Below are experts of layer 5 (counted from 0) of a mixture-of-experts language model. Rows are named router (the router's row for the expert), gate (a neuron's input weights, with its number), up (a neuron's input weights, with its number) and show model dimensions 0-223. Each number is 128 + 32 x the weight over its row's rms, rounded and kept within 0 to 255.
Before each expert's rows: a language model's description of what the expert responds to; "gets" lists some tokens that make up at least twice as much of what it gets as of all text. This comes from a sample of Wikipedia text that the model never trained on. Tokens count by the router's weight.

# expert 4
Description: Table stats and connectives
gets: "0", "6", "3", "1", "5", "4"
router [131  89 148 156 167 113  97 112 112 159 136 125  71 153 152 113 142 200  96 124 189  80 125 134 172 125  96 137 125 104 105 132  92 163 119 115  98  87 151 161 128 163 114 110 162 161 151 123  92 166 166 115 172 126 119 122 175  90  26 116 111  99  61 110 172 135 149 146 127 135 104 125 220 128 105 104 126 123 112 137 150 114  99  98 137 130 114  96 164  68 125 130 145 120 128 119 105 223  98 127  96 120 151 118 108 135 151  92  99  88 136 150 158 143 135 128 152 144 128  78 108 153 160 128  37  86 124 137 146 147 109  63 159 129  81 126 157 145  58 116  88 121 198 107 152  81 128 136 122 128 164 151 165 101 111 148 107 132 141  80 133  66 157 119 112 155  83 122 154 126  65 143 137 117 133 115 134  92 146 115 169 200 141  93 130  99 102  97 157 177 137 128 145 188 149  82 179 131 138 153 164 148 155 100  39 146 165 154 114 121 132 222 107 110 129 158 107  37 131 139 174 125 129 147]
gate4 [101 190 156 130 161 117 118  99 210  96 153 136 144 156 131 172 190 128 180 129  87 117 111 111 169 119 127 169 102 199 136  68  81 145 196 124 115  86 108 138 175 102 132 155  93 117 115 140 100 139 116 119 115 131  88 158 185 127 107 163 100 110  92 195  90 141  95 121 117 101 117 161 165 164 139 117 155  86 102 106 104 145  75 156 136 191 119 122 142 127 161  75  95  99 161  69 143 163 134 127 136 154 122 120 167  98 125  79  96 170 116 118  96 148 183 129 157  94 156 129 171 150 134 105 130 133 172 151 161 142 163 126 108 144 121 122 195 143 127 125 159 160 159 122  30 152 128 142  83 107 120 109 155 122  91 111 149 126 150 180 146 130 107 114 131 121 138 137 102 193  88  52 137 115 129 108 158 184 164 106  91 111  40 110 182 149  97 162 178 148 112 125 128 141 139  91 116  78 124 144  48 156 176 126 121 111 109 122 239 144  89 132 109 125 108 119 112 135 119 162 111 110 113 192]
up4 [202  84 122  79 125 170 125 194 103 139 118 107 107 125  88 132  63 105 111 104 124 107 158 100 140 132 139 123 136 101 107 118 147 107  89 110 105 113 141  65  82 161 125 128 137  98 185  72 116 154 126 126 104 122 112 160  60 134  99  93 115 173 134 104 109 109 155 125 126 107 154  81 106  92 130 162 128 134 161 147  92 185 160 139  75 151 129  74 101 159 144 151 147 169  91 107 112 199 144 136 119 207 166 121  52  91 110 166 104 110 142 116  73 151 121  95 132 153 140 202 137 116 150 130  93 139 140 149 112 150 108  99 127 133  48 100  94 120 129 164  96  80 131 168 169 118 103 143 108 120 155 116  77  34 179 146 108 201 125 120 122 159 146 167 173 146 133 134 139  92 142 184 118 102 137 133  79 133 131 139  71 123 157 113  71 143 142  74 142  58  67  86  90 149 111 113 152 179 181 190 144 128 109 107 117 139 114 180 126  70 146 193 123 122 170 141 109 162 130 137 130 106 161 105]
gate5 [ 74 162 190 129 102  90 125  68 124 162 124 159 129  72 152 121 153 147 145 121 111 171 125 114 145 117  92 130  86 137 110 149 164 128 131 134 148 166 125 122 119 114 119  88 115 150 137 152 166 177 162 117 135 139 114 150 106 133  81 122 136 110 114  49 120 107 139 157 117 129 129 117 141 125 192 122 101 115 166  91  85 124  96 162 120 106 136 109 117 105  77 143 117 223  60 138 209  75  55 120  70 104 136 131  59 138 118  84 122 161 148 132  89 124 168 140  67 180  46 151 128 127 170 172 104 164 120 157 134  94 117 188 196 128 100 163 134  96 142 128 156 152 105 100  90 167 133  95 196 141 116 156 157 150 122 153 120 131  76 108 122 129 141 189  63 150  95 135 141 106 116 118 147 174 126  99  96 136 120  86 153 113 139 201  99 103  97 194 178 156 129 146 111 122 125 105 164 114  95 113 175 151 126 109 112 165  60 135 154 177 217 130 120 151 117 142 150 133 106 122 105  69 145  76]
up5 [121 129 105 131 185 123 160 113  96 205 149 155 155 127  97  93 142 150 151 163 145 189 133 129 116 156 171 106 156 125  84 135  96 125 136 187 113 192 105 119 110 134 139 107 136 167 127 134 196  92 130 135 111 186 144  47 120 140 190 143  84 109 157  97 156 151 162 102  92 149 130 130 126 196 126 188 159  98 108 116 176 113 121  97  99 123 130 177 145 147 149 156  79 100 119  85 158  60 136 213 142 118 105 112 141 139  91  81 139 139 123 126 143 113 171 130 142 124 170  79 197 130 156 188 124 143 128  99 134 139 140 137 183 131 125 115 122  96  65 137  80 126 140 130 114 136 139 119 116 107 110 126 191 190 103 139 174  68 102 156 162  79 137 145 174 124 124 124 117  98  92 142 130 147 109 104 172 162 112  93 104  52 134 158 119 150 114 147 209 133 134 137  79 130 100 145 133 154  82 184 108 193  47 158 150 122  93 104 124 150  63  80 147 101 147 158  93 138 198 155 117 127 148 161]
gate6 [134 193  82 178 169 150  83 118 139  96 157 107  70 159 119 129 189 130  93  97 139 135 139 127 150 144  96  87 188 158  59 131 152 109 127  88  81 149 135 123 121 123 142 109 185 102 182 126 136  90 128 137  91 136 155 144 112 114  98 118 118 158 164 144 120 129 113  73 115 152 174 138  91 143 114 167  71 119 163  85 178 189 137 147 132 164 109 143 118 160 143 176 136 198 167 120 155 116 114 119 160 166 137 142 130 113 135 116 109 108 113 159 179  59 170 123 114 126 126 158 160 134  91 168 155 124 134 106 156 171 142  95 160 150 124 117 120  89 116 190 102  71 161 143 146  66 131 138 204 105 112 113 111 127 156 157 142 108 182  91 170 169 202 173 144 106 114 100 128 113 190 143 101 117  92 100 145 147  55  90 140 155 118 117 154 186 129 113 104 139 134  64 164 145 168 150 116 151  72 145 190 159 138 114 158  61 194  96 179 159 140 121  70 159 117 105 179 143 155 104  69 160 139 116]
up6 [140 125 150 119 103  94 139 113 122 150 160 151 121 106 143 114 113 140  99 177 151 127 124 117 114  94  80 107  79 180 144 137 110 205 169 158 168  92 144 140 103 170 120 106 150 122 107 127 151  79 124 109 160 135 121  89 116 123 153  71 105  86  74 155 127 139 129 133 119 149  93  87 178  50 141  89 121 162 180 123 112  79 105 134 129 128 107 166 143 139  89 173 143  76 118 146 128 130 136  70 149  94 174 121 130 124 136 125 131  90  46 150 130 168 113  60 162 140 215  68  67 126 106 113 150  97 128  92  35 130 101 122  79 117 166 162 139 164 118  87 125 143 220 193 141 121 178 144 107 105 182  91 152  83 158 124  89  74 120 156 102 158 145 172 154 180  72 128 128 169 134  88 147 121 104  88 128 136 127  68 149  89 131 101  80 129 165 108 159  94 126 120 103  95 139  79 106 130 156  76  93  94 124 205 120 166  99 144 143 168 133 121 111 167 111 102 162  74 138 122 138 133 100 114]
gate7 [104 152 143 106 119 168 102 121 122  99 139 139 167 117 210 157 152 106 103 125 111 166 120 150 145  65 148 147 151 142 116 131  86 117 138 125 157 115  76 149 108 210 103 150 126 169 170 152 121 171 179  91 146 127 142 118  98 142  83 126  97  94 148  34 139 125 140 116  52 171 145  93  93  32  47  54 127 114  73 161 130 154  59 140  99 164 142 116 158  95 127 204  43 136 163 111 149 115  58 130 165 128 131 106 136 145 138  96 106 105 112 118 123 113 140 104 129 108  69 113 132 109 136 121 154 121  61 143 112  87 143  35 145 128 141 136 101 105 107  98  80  91 103  98 128 169 146 103 132 136 127  87 183 120 130 114 157 120 145 120 115 153 186 125 135 145 145 154 117 110 141  93 123 136 157  81 120  93  60 107 146  81 120  70 155  95 144  89 136 130  77 116 161 164 143 106 124 130 137 129  70 134 121 134 131 100 141 185 128 100 116 104 179 103 128 181 160 143 178 131 145  76 102 142]
up7 [167 115 142  92 127  98  67  41 105 150 137 106 118 113 109  56 103 152 159 150 116 186  72 163 114 135 157 151  83 160 139 111 134 171 130 139 174 149 164 150 111 140 146 180  51 100 140 122 170 112 148 124  88 134 111 128 137 104 104  99  98 115 208  77 186 133 120 121 183 138 116 184 123 122 106 151 153 100 125  97 151 103 118 104  97 189 183 174 139 175  69 124  98 155 156 139 156 115 119 138 134 147 119 110 136 157 164 140 111 125  68 117  85 158 106  99 145 172 128 128 120 145 112 183 156 122 125 118 169 134 178 141 188 132 135 136 178 135 192 141  96 135 130 162  86 102 180  53 197 166  60 140 164 172 147 165 159 133 133 136 154  90 133 134 110 141 136 104 162 116 116 113 107 112 149  94 149 129 135 131 104  72 102 110 141 157  77  89 203 180 104 134  75 100 107 121 130 146 158 124 137 148  32  81 127 175  79 160 121 113 125  80 132 129 154 143 187 102 122 107  99 109 167 142]
gate8 [ 81 124 151 140 176 135 165 117 181 117  61  41  87 169 140 106 115 182 101 135 155 131 131 158 141 126 116 155 105 145 119 111 124 105 154 128 130  95  99 130 142  80 105 163  98  97 180 128 132 148  99 162 113 179 207  93 135  87  88 101 116 144 111 144 141 133  89 189 188 100  94 101 114 106  95 147 111 107 119 154 147 112  92  96 151 155 153 123 157 111 146 102 121 158 169 162 162 148 159 182 119 141 100 239 127 125  89 157  94 118 149 178  93 157 149 126 146 156 142 160 110 126  93 117  86 147 159  74 108 132 202 147 129 124 118 143 141 147 135 105  88 136  83 101 101 124 152  76 133 118 216 194  85 141  94 122 123 130 200 109 176 127 140 142  91 135 115 180 133 120 165  94 149 125 112 118 115 132 138 132 140 180 131  56 174  93 153  89  79  89 137 112 120 140 151 109 112 114  97 154 105  99  81 159 151 148 131  81  77 118 127 155  74 138 160 192 156 164  30 155 127 100 134 157]
up8 [177  98 126 145  97  91 128  98  56 169 132 146 153 131 128  99  87 131 168 143 144 158 104  82  73  62 123 117 133 117 123 135  85  58 122 149  97 103 107  97 169 188 128 120 132 138 149 138 101 143 172 111  95 145 149 106  75 120  85 124  79  97 133  77 196 122 144 139 154  99  83 128 138  56 167 144  94  89 151 153 180 148 133 133 181 128 143  90 105 148 161 103 112 135 159  75 179 118  78  98 140  35 177 150 174 120 157 127 103  67  79 134 151 111 164 112 130 153 158 101 105 121 124 109 124 117  57 125 101 178 160  91  95 166 120 200 138 138 153 109 149  72 117  88 138 167 202 168 129 160 122 101 150 120 120 153 109 225 146 117 119 115  95 102 124 148 111 208  89 114 103 121 163 118 176  77  88 157  92  97 144  95 131 102  95 127 151 108 160  74 101 119 163 116 116 109 113 166 120  90 130 145 130 147 128 119 130 148 151 135 169 157 155 146 173 205 115 131 110 149  95 136 146 144]
gate9 [107 128 119 102  70  78 110  77 152 122 130 138  81 103 110 161 132 161 150 113  74 144  39 143 129 128  73 125 143  79 166 151  99 149 141  77 145 105 155 157  71 162 148 143  81 156 121 148 144 115 109 111 154 134 143 158 173 113 109  71 124 104 167 137 191 136 178 109 131  98 188 142 146 150 105 149 155 132 191 115 135 152 185 116 136 155 117 137 149 146 157 146 109  54 130 173 163 102 127  73  96  87 104 142 113 141 142  93 157  96 103 174  80 107 192 144 137  64 125 135 173 162 102 159 136 126 106  75 137 183 128 113 187 171 115 135  65 196 210 143 114 162 115  77 150  60 106 107 137 145  87 127 123 146 172 148 186  92 127 128 107 130 129 142 122 131 131 100  88 119 114 135 127 101  82  98 183 123 136 103 118 127 137 144 162 114  90  99 141 154 147 137 146 113 136 100 116  83 219 183 104 149 108 129 116 145 170 122 109 154 184  54  99 156 117  88 137 100 106 148  94  92  63 139]
up9 [187 114  85  93  95 120 132 139 127 146 139 113 150 142 133 130 158 197  81  94  70 157 107 143 102 131 133 127 114 118 132 153 111 117 147 115  81 131 157 127 123 110 112 187 106  77  95 143  89  80 133 206 110 123 214 152 121 129 153  28 132 102 201 149 156 130 151 114 114  99 124 110 137 162 171 153 108 161 149 124  85 134  75 106 180  99 159 119 165 155 121 107 160 102 195 112 125 180  99 136  61 221 110 137 142 111 121 139 106 174 179 204 123 143  67 108 120 103 156 137  97 183 108 120  61 173 118 183 109  97 153  95 224 117 144  86  75 100 137  75 118 128 142  72 157  77 137 130 138 162 153 139 113 135 160 148 113 163 141 109  98 131 116 159 132 133 122 138 146  68 169 151 124  92 100 111 127 111 108 104 144  76 117  99 134 108 142 126 135 106  80 182 112 103 123 104 211 131 152 142 120 181  89 118 149 128 127 134 115 111 143 146 125 170 143 107 113 110 145  68 136 165 157 116]
gate10 [ 81 146 155 127 150 137 186 166 102 148 123 142 171 171 142 111 101  49 124  87 135 151 115 126 148 137 206  92 144  97 148  98 154 152 177  87  92 119  75  78 115 128 108 136 142 129 144 149 118 130 213  69 139 143 116  89  91 155  43 183 121 149 168 113 150 131 114 131 116 101 158 140 116 142 122 128 112 139  87 133 149 126 160 147 139 165 149 166 155 124 107 113  93 179 113 158 115 104 132 125 106 145 112 118 166 112  70 148 165 159 142 110 115 166 112 133 152 118 109 120 125  94  24 149  95 146 126 122 171 132 149 134 142  86  92 134  62 120 154 166 123  30 155 113  94 128  68  87  99  89 132 143 195 124 168 163 108 156  87 137 120 122 165 174 120 154 171 166 135 103 182  72 152 102  88 124 115 136 157 102 146 152 115 150 124 128 169 165  57  66 156 109  83  31 120 105 180 132 144 108 152 115 168 111  88 139 124 145 168  99 132 140 156 112 196 111 179 143 108 132 139  82 137 103]
up10 [103 167 221 141 127  58 123  68 163 165 124 141 135  59  93 191 160 164 150 144 117 102 133 118 118 103 126 159 119 134  99 116 186 124 135 114 151 132 122 114 111 158 170 114 128 220 105 160 191 106  99 134 122 103 165 151 126 177 168 168 152 148 118 124  65 125 121 122 123 110 148 190 113 109 172 124 177 105 182  92 134 139 115 149 183 187 140 157 134 122 155 150 111  99 125  92 133 122 176 118 124  71  54 130  91 122 117 136 147 178 129 133 113 112 157 132 129  96 187 122 118 118 129 135 167 145 136 110 141 106  66  80 121 118 114 115 135  92 130 100 174 168 118 173  83 134 122 143 134  94 175 146 164  84  97 169 154 184 170 152 147 150 154 172 103 149 113 156 188 119 122 133 142 230 114 147  70 169 173 143 133 127  71 120  84 133 115 154 204 114 118 127 158 140 132 128 117 113 122 137 168 158 132  43 168 147 127 145 167 122  79 116 126 150 136 101 117  78  52 175 125 116 107 149]
gate11 [175  53 129  93 162 164  67 151 107 166 162 112  78 151 168 100 131 122  79  97 121 104 111 201 140 121  87 148  71 141  63 160 118  80 132 126 103 122  92 158 116 172 102 109 116 135 137 127 135 175 139 124 173 160 141 124  67 100 113 101  86 139 113 187 170  84 137 198  92 110  75 150 159 145 172 171 100 138 180  84  98 100 194 145 153 117 116  92 158  82 167 141 114 129 137 168 108 157  80 150 135  80 141 105 161 154  64 110 133 136 100 123 161 144 116 159 131 159 122 123 102 106  97 119 175 171 117 145 108 153 141 130 157 108 150 128 148 136 108 177 131 110 137 116 144 110  99 163 129 132 147 104  78 137 114 188 113 142 142 101 168  95 105 144 121 172  60 177 132 122  89 151  27 133  77  70 109 113  96 204 131 114 115 140 130 140 156 184 108 112 109 178 170  87 131 160 176  91 120  96 133 113 104 136  61 122 114  96 129 197 180  99 122  85 102 131 140 124 135 172 109 154 116  94]
up11 [124  80 151 103 156 158  83 129  88 140 174 116 111 110 147 137 146 139  93  66 202 131  89 136 144 155  98 139  38 162 112  97  99  59  99 101 127 117 138 141  84 113 114 170 166  92 102 199 121  76 138 177 126 157 160 127 136 132 177 149 117 109  62 125 104  74 149 137  85 124  79 158 169 129 134 134 100 118 108 112 121 141 127 151 143 102 119  88 131 137 152  99 166 144 197 118 126 147  88 172 123 135 130 118  57 127  64 114 113 154 118 186 135 178  81 114 166 196 173 123 103 194 150 129 145 140 139 118 114 152 139 165 107  90 143 153 179 138 105 172 120 158 106 150 127 142 131 135  71 116 113 160 126 145 147 137  90 141 144 141 152 200 128 174 144 120 110 131 136   2  80 113 142  48  88 172  90 105 106  97  99 107 141  72  90 106 170 158  96 134  87  94 121 121 102 127 149  92  78 122 103 104  99  93 109 129 142 121  62 142 125 157  90 126 169 105 158  98 133 139  81 128 122 124]
gate12 [108 106 138 108 143  82 101  52 149  75 131 139 166 108 107 117 144 132 184 131 125 175 105 137  95 105  52 138 159 147 109 112 137 138 146 126 101 163 158 157 162  93 147  87 130  93 128 155  73 236 154  95 143 166 132  74 122 138  96 124 145  95  55 131 170 107 117 143 123 105 114 145 139 189 116 136 139 153 125 102  69 128  69 103 118 122 193  80 116 151 147  91  97 113 137 110 134  92 109 118  72 104  81  87 136 124 158 104 118  72 118 110 156 105 176 125 110 159 136 152 168 104  95  78 129 102 189  95 132 178 140  83 216  78 148 119 167 124 101  90  46  61  95 111 163 108 182 169 152 148 134 127 148 117  89 159 156 142 137 161 128  98 140 173 116 111 101 120 163 169  82 155 119 133 163 117 147 117 145  73 111 162 148 173 126 130  94 133 149  88 123 200 151 174 106  90 163 124 143 128  93 119 145  82 163  94 102 135 124 148  99 106 180 156 145  74 148 104 123 111 169  83 130  89]
up12 [158 131  96 135 117 137  59 185 147  95 145 129 106 170 126 104 114 137 148  91  83  62 127 103 146 132  49 130 162 162 146 107 140 158 131 181 117 120 155 164 160 125 163 132 122 128 156  79 217  67 168 158 153 145  86 148 151 134  80 112  81 111 173  88 215 126  83  96 155 103 117 178 123 154 124 119 131 155 176  72 126 127 128  73  89 100 178 117 127 138  76 149 171 123 134 156  88 139 134 154  78 199 124 120 121 184 158 138 101 129 120 127 178 167 127 224 116 166  64  69 184 142 145 133 120 144 117 152 147 152 124 146 176 125 148  95  95 157 138 137 132 119 143 112 137  89 151 140 140 122 160 124 162 127 153 151 123 137 144 124 155 156  88 130 141 156 107 151 112 120  85 142 118 130 113 115 105  73 155 102 150 134 125  73 118 150 117 118 123 157 116  84 147  98 159  99 113 133 101 194 141 149  94 124 150 192 170 159 130 195 160 159 119  74 153 142  47  77 131  69  92  72 153 154]
gate13 [142 107 141 107  71 119 200 122 144 165 152 159  60 124 137 148 114 166  89 155 121 125  75  67 148  97 125  74 111 155 117 150 162 118 189 115 131 153  96 114 122 117 105 109 144 180 109 115  62 154 155 149 154  89  98 174 127 135  73 185  83 116 174 155  58 106 154 104 140  64 114 151 154 144  85 121 128 187 124 152 140 151 174 131 157 162  82 100 139 101 130  94 150 131 174 203 186 125 164 172  92 193 151 109  89 133 137 136 141 113 101 114 124 146  93 102 186 164 173 129 156  91 135 112 120 132  95 129 155 140 111  79 148  96 147 165 124 157 125 148 174 183 152  61 160 114  96  64  95 135 116 108  98 112  67 139  61  79 125 145 125  92 173 137 125 153  98 126 142 128 147 210  82  87 117 125 110 134 144 129 126  96 151 125 109 124 135 125 100 128 158 158 132  80 125  78 126 137  98 115 106 111 166 169  87 165 105 131 145 178 133 147 183 161 120 106  46 116 120 160 133  77  69 126]
up13 [140 130 165  93 155 143 138 148 144 122 135 108  59 141 123  98 135 156 130 129 124 173 118  86 161 116 171 138 171 122 178 164 143 177  69 158 122 127 136 116  88 108  76 141 108 111 116 126 120 175  81 135 106 154  97 108 119 121 141 159  74  97 167 128 124 115  50 111  62 135 164 118 170 133 140 109 142 122 182 128  94  91 106 161 189  80  66  66 155  76 194 136 100 148 179 105 113 130 118 141  93  99 134  86 146 112 127 142 133 131 105 146 100 126 129  86 162 196 104 155 122 131 132  99 146 180 122 154 151 132  58  94  91  55 125 148 150 122 113 168 158  82 112  44 129 125 137 162  72 118 158 100  76 115 143  75 134 113  88 130 161 160 175  98  70 162 115 150 145 128 146 158 104  71 189 178 104  77  84  97 157 125 159 124 131 171 124 126 120 109 107  84 172 146 164 117 109 125  81 178 200 176 145 115 126 182 112 138 136 146 153 191 124 125 145 105 104 169 132 173 113 147  79  86]
gate14 [140 114 126 143 145 130 132 149 183 155 111 114 122 129 138 106  61 127 115 125 164 117 180  99  97 165 129 158 121 111  63 157  77 158 136  99  84 152 143 100 158 119 184  91 128 169 105 130 101 113 130 164 167 134 111 164 148 159 138 117  98 157 151  75  44 116 125 109 109 115 137  83 167  98  84 139 151 176  78 175 122 186 104 173 127 174 111 141 194 111 132  73  95  99 201 120 127 163 104 134 142 169  92 116 114 167 123 114 130  98 156 106 205 117  85 105 158 122 119 167  85 207 157 121  91  86 100 117 143 109 180  63  92 114 138  92 121 126 156 153 156 121 144 161 208 155 113 143 125 191 134 152 126  97 107  88 114 105 146 119 173  88  97  80  92 137  97  82  96  98  78 120 135 106 111  79  82 150 176 106 124 141  60 124 119 164 107 106  83 125 137 122  96 178 104 137 135 125 143 149  87 146 129 106 108  98 104  88 127  60 109 113 139 130 209 146 149 213  97 132 146 121 151 162]
up14 [121 146 152 107 128 129 154 139 145 143 117 156 164 162 117 113 124 129 129 108 135  72 107 177 104 156 144 132  92  89 137  95  94 106 111 145 129 109 129 128 148  85 156  94 141  85 111 144 124  96 102 142 131 214 126 177  85 148  71 115 172  82 165 162 122 136 118 103 145 202 146 157 127 148 138 158 130 162 168 103 131 147  58 186 175 174 159 148 129 169 132 119 135 149 188 151 136 155 166 163 129 161  76 131 130  77 187 153 132 186 137 160 138 120  59 170  90  67 153 125  56  72  80 100 170 135 130 109 111 108  58 104  95 204 180 110  88  73  75  94 130  39  96  99 172 126 103 150  89  65 204 101 101 113 109 119 153 141 103  85 116 141  92 145 148 168 125 132 140 138  83 144 148  89 142 134 107 127 116  99 158 124 127  99 127  84 100 115  70 193 133 168 162 152 116  78 114  93  82 107 170 118 127 132 116 137 146 116 193 118 123 156 101 111  99 126 170 112 126 120 141 115 144 164]
gate15 [153 133 107 121 118 125 120 134  97 127 125 124 139 111  94 205 137  79  61  92  86  87 148 138 125 196  89 168 127  90  61 148 121 175 108  83  90 127 187 115 133 114 148 171 118 161 117 112 169 162  85 110 134 163 123  94 129 112 130 147 163 179 144 139 130 103  82 185  77 157  87 123 140  60 100 116 135 138 123 136 100  75  96 113 115 129 141 178  98  84 123 131 160 114  73 157 155 176 128 148 183 149 170 102 119 139 130 174 110 102 160  91 117 136 175 151 167 118 110 137 132 158 140 110  80 168  76  76 109 107  98 114 123 158  96 150 161 177 147 172  81 127 126 174 155 149 157 105 100 153 135 164 106 154 131 147 100 153  83 116 125  53 106 148 152 124 137 106 161 104  80 151  94 126 166 162 155 105 176 151 161 123  95 148 140 173 140 145 118 116 162 127  94 163 215 134 155 137 144 207 127 174  89 128 109 213 133 127 141 103  79 174 142 212 208 134  87  91 125 112 131 133  94 125]
up15 [ 74 146  87 120 144 140 133 174 123  78 113 122 144 167 156 159 160 111  77 129  97 132 136 164 190 116 109 128 127  90 167 142 126 160  60  70 144 108 128  70 128 141  96 124 106 161 123 122 140 121 175 125 126  76 160 123  82 120 134 107  94 137  95 149 136 107  91 145 132 175  93 184  84 131  82 106 140  84 135 137 126 126 115  95 108 126 152 125 195 120 159 134  85  54 118 199 146  86 149 109  87 134 140 145  84 159  94 111 169  87 112  88  79 167  83 126 136 111 116 136 109 132  93 152  94  65  82 116 117  79  90 163 137 147 147 134 137 141 136 104  88 161 174 123  77  90 146 193 141 183  80 165 166  97 160 176 161 162 153 101 134  89 146 127 123 118  85  88 154  62 103  86 102 108 140 128 186  60 138 151 184 123 138 121 105 120  97 164 100 175 105  79 154 142  94 120 100 143  73 111 187  86 122  85  83 168  81 194 114 137 154 122 208 122 160 107  84 102 130 148 111 107 129 120]
gate16 [110 139 126 104 121 144 147 124 151  84 150 145  75  94 154 207  93  92 143 126 114 126  98 129  81 134 126 102  94  93  53 195 137 188 162 101 163 117 171 114 136 169 162  29 119 145 112 104 141 125  97 142 132 116 134 105 102 135 129 115 221  81 115 121 169 134 143  97  58 138  99 195 194 138 151  79 126 141 198  90 111 178 199 131 132 139  96 131 111 119  88 160 127 140 100 124 152 130 118 122  91 149 137 126 215 108 152 100 128 146 111 184 134 110  77  95 101 146 140 145 173 159 124 214 135 166 117  89 154 152 167  69 136 125 108 139 161 134 122 167  81 177  85 116 134 135 137  94 160 122 129 109 163 104  99 100 156 131 118 124  72 102 109 168  93 119 104 162 140 133 150  86 124 166 111 155 100 158 143 129  88 119  88 147  74 134 202 126 109 154 152  91  57 127 155 146 159 142 158 156 187 147 142  88  75 131 128 149 133 117 144 157 136 167  88 150 100 142 178 134 159 144 101 146]
up16 [ 95 138 193 109 129 105 179 120 128 114 152 169 117 115 152 102 139 107 101 129  66 144 147 121 102 110 144 102 143  89  69  88 120 136 111 159 168 166 125 158 114 129 160  59  96 140 189 137 146 128 112  74 135  61 164  92 102  71 121 155 129 133  46 134 131 115 145 179 184 131 115 141 207 162 116 151  96 152 136  99  98 143  94 133  96 135 123  86 179 152 122 172 133 113 121 125  81 206 154  75 118 164 130 126 160 139  82 131 137 135 110 111 127 103 160 129 106 145 181 144 171  58 166 192  69 129 139 135 126 158 172 153 128 145 101  89 151 186 100 169 142 142 123  91 150 144  91 137  92 165  59 105 130  82 110  82 110 101 166 102 118 106 142  95  66 156 110 156  99 167 177 123 168 131 163 132 108 154 102 115 129 117  58  74  85 162 143 106 140 108 105 143 141  79  96 136 108 120 134 138  98 109 118 142 131 113 154 153 182  85 111 142  81 160  95 115 150 100 223 115 105  48 160 130]
gate17 [172 154 145  87  92  79 171 127 131 117 158 142  60 149 150 150 148 127 129 120 127  80 125 166 146  79 105 229  95 210 151 217 102 166 134 139 119 100 146  84 108 121 131 165 194 104 152 125  84 124 140 147  97 111 148 139  69 154  84 134 134 107 148 154 127 163 189 162 138 136  93 133 153 106  97 184  94 106 111  81 154 127  62 125 144  95 141 133 124 156 133  89 113 189 118 146 100 143 146 129 142 146 165  81 143 177  81 115 131 132 108 126  83 132 168  86 178 135 139 145  92 132 152 105 127 111 118  69 142 132 135  90 190 114 138  98 158  83  82 171 128 130 135 135  84 116 115 106 130 126  77  51 104  72 142 152 121 137 190 122 107 157 140  74  98 172 145 126  95 178 131 100 190 172 131  69 123 157 114 168  77 125 136   4  86 103 109 119 125 162 110 147  85 162 132 107 152 159  96 153 160 151 113 128 130 116 172 151 136 161 148 149 125  94 133 137 138 133 165 103 162 129 132 130]
up17 [144 189 166 136 117 126 163 154 170 116 168  86 142 172  99  94 181 102  75 111 150  56  97 106 167 189  75 112 142 114 138 103 128 150 100 148 102  74 108 173 160  55 107 148 144 120  95 155  69 116 106 156  65 102 124 108 148 179  77 127  84 131 150 120 128 103 125  71 127 113 108  70  97 105 122 119 133  96 142  94 129 155  98 107 121 171 176 197 118 169 161 190 132  69 122 114  77 176 122 122 114 188  92  83 104 139 174 142 110 174  91 149 129 142 127  80  74 147  77 161  94 128 157 130 168  68  87 210 118  98 148 147 142  97 143 130 138 143 116 120 108 122 113 100 126 147 120 124 107 135 118 115 149 193 128 106 110 126 164 140 156 168 123  87 129 171 145 123 117  76 114  94 171  72 122 144 230 125 138 120 147 101 109  69 117 118 121 133  68 154 165  98 170 140 147 148 147 143 156 119 107 103 134 173 115 141 114 176 191  97 114 160  82 129 105 183 161 122 151 130  93 140 145 119]
gate18 [105 131 138 143 119 107  99 129 140 172 115 128 116 138  88 100 146 109 168  88 154  85 132 110 241 172 169 119 109 154 191 138 140 141 198 114 109 154 148 121 106 109 127  92 163 120 149 187 174 100 121 158 156 128 152 145  83 110  74 104 102 124 112  54 158 136 179 163 141  92 166 173 175  96 154 142 149  83  75 152 161 101 143 192 150 150 112 113 123 118 175  94  80 120 111 161 110 100 140 109 168 109 116  77  92  69 124  85 138  90 176 123 132 103  87 162 157 145 135 133 110 156 164 116  22 142 159 122 156 163 177 136 155 114 150 166 140 148 140 119 127 112 118 111 108 100 124 161 107 171 150 165 139 114 140  92 139 133  93 163 179 160 165  87 138 106 135 115 119 183 119 116 165 107 153 117 163 100 124  97 166 118  91 182 155 204 170 120 114 110  54 121 127 121 142 176 160 134 106 106  53  41 133  67 120 151  74 127  99 166 103 126  88  83 119 120  98 112 114 136 141 143 111 163]
up18 [ 92 107 129 116 107  54 106 165 131  77  77 135 103 102 107 146 150 110 147 115 166 172  55 158 158  99 116 161 147 108 152 124  78 123 166 145 152 127 122 107 163 162 138  82  45  75 137  67 143  84 116 113 127 155 144 109 122  72 144 143 105 140 116 104 121 101 110 147  57  84  91 156  92  92 181 192  74 178 156  67 110  97  96 179 153  41  63 124  91 133 101 124  85 123  92  70 112 182 200 169 135 154 135 110 100  91 123  95 132 133 168 180 170  62  96 151  68 143 102 139  98 108  93 153 145 153 170 135  78 142 111 111 137 130 110 117  90 128  91 121 105 125 146  67  96 103 161 117 118 136 153 157 115 117 131 151 144 180 158 152  98 168 100 169 138  56  81  85 136 156 147 112 137 121 147 134  95 121 101 118  74 182 153 136 125  81 168 136 100 120 129 136  99 156 175 103 128 143 138 151 180 128 146 102 142 105 142 142 122 148 109 150 111  91 136 102 139  80 110 117  71 155 104 137]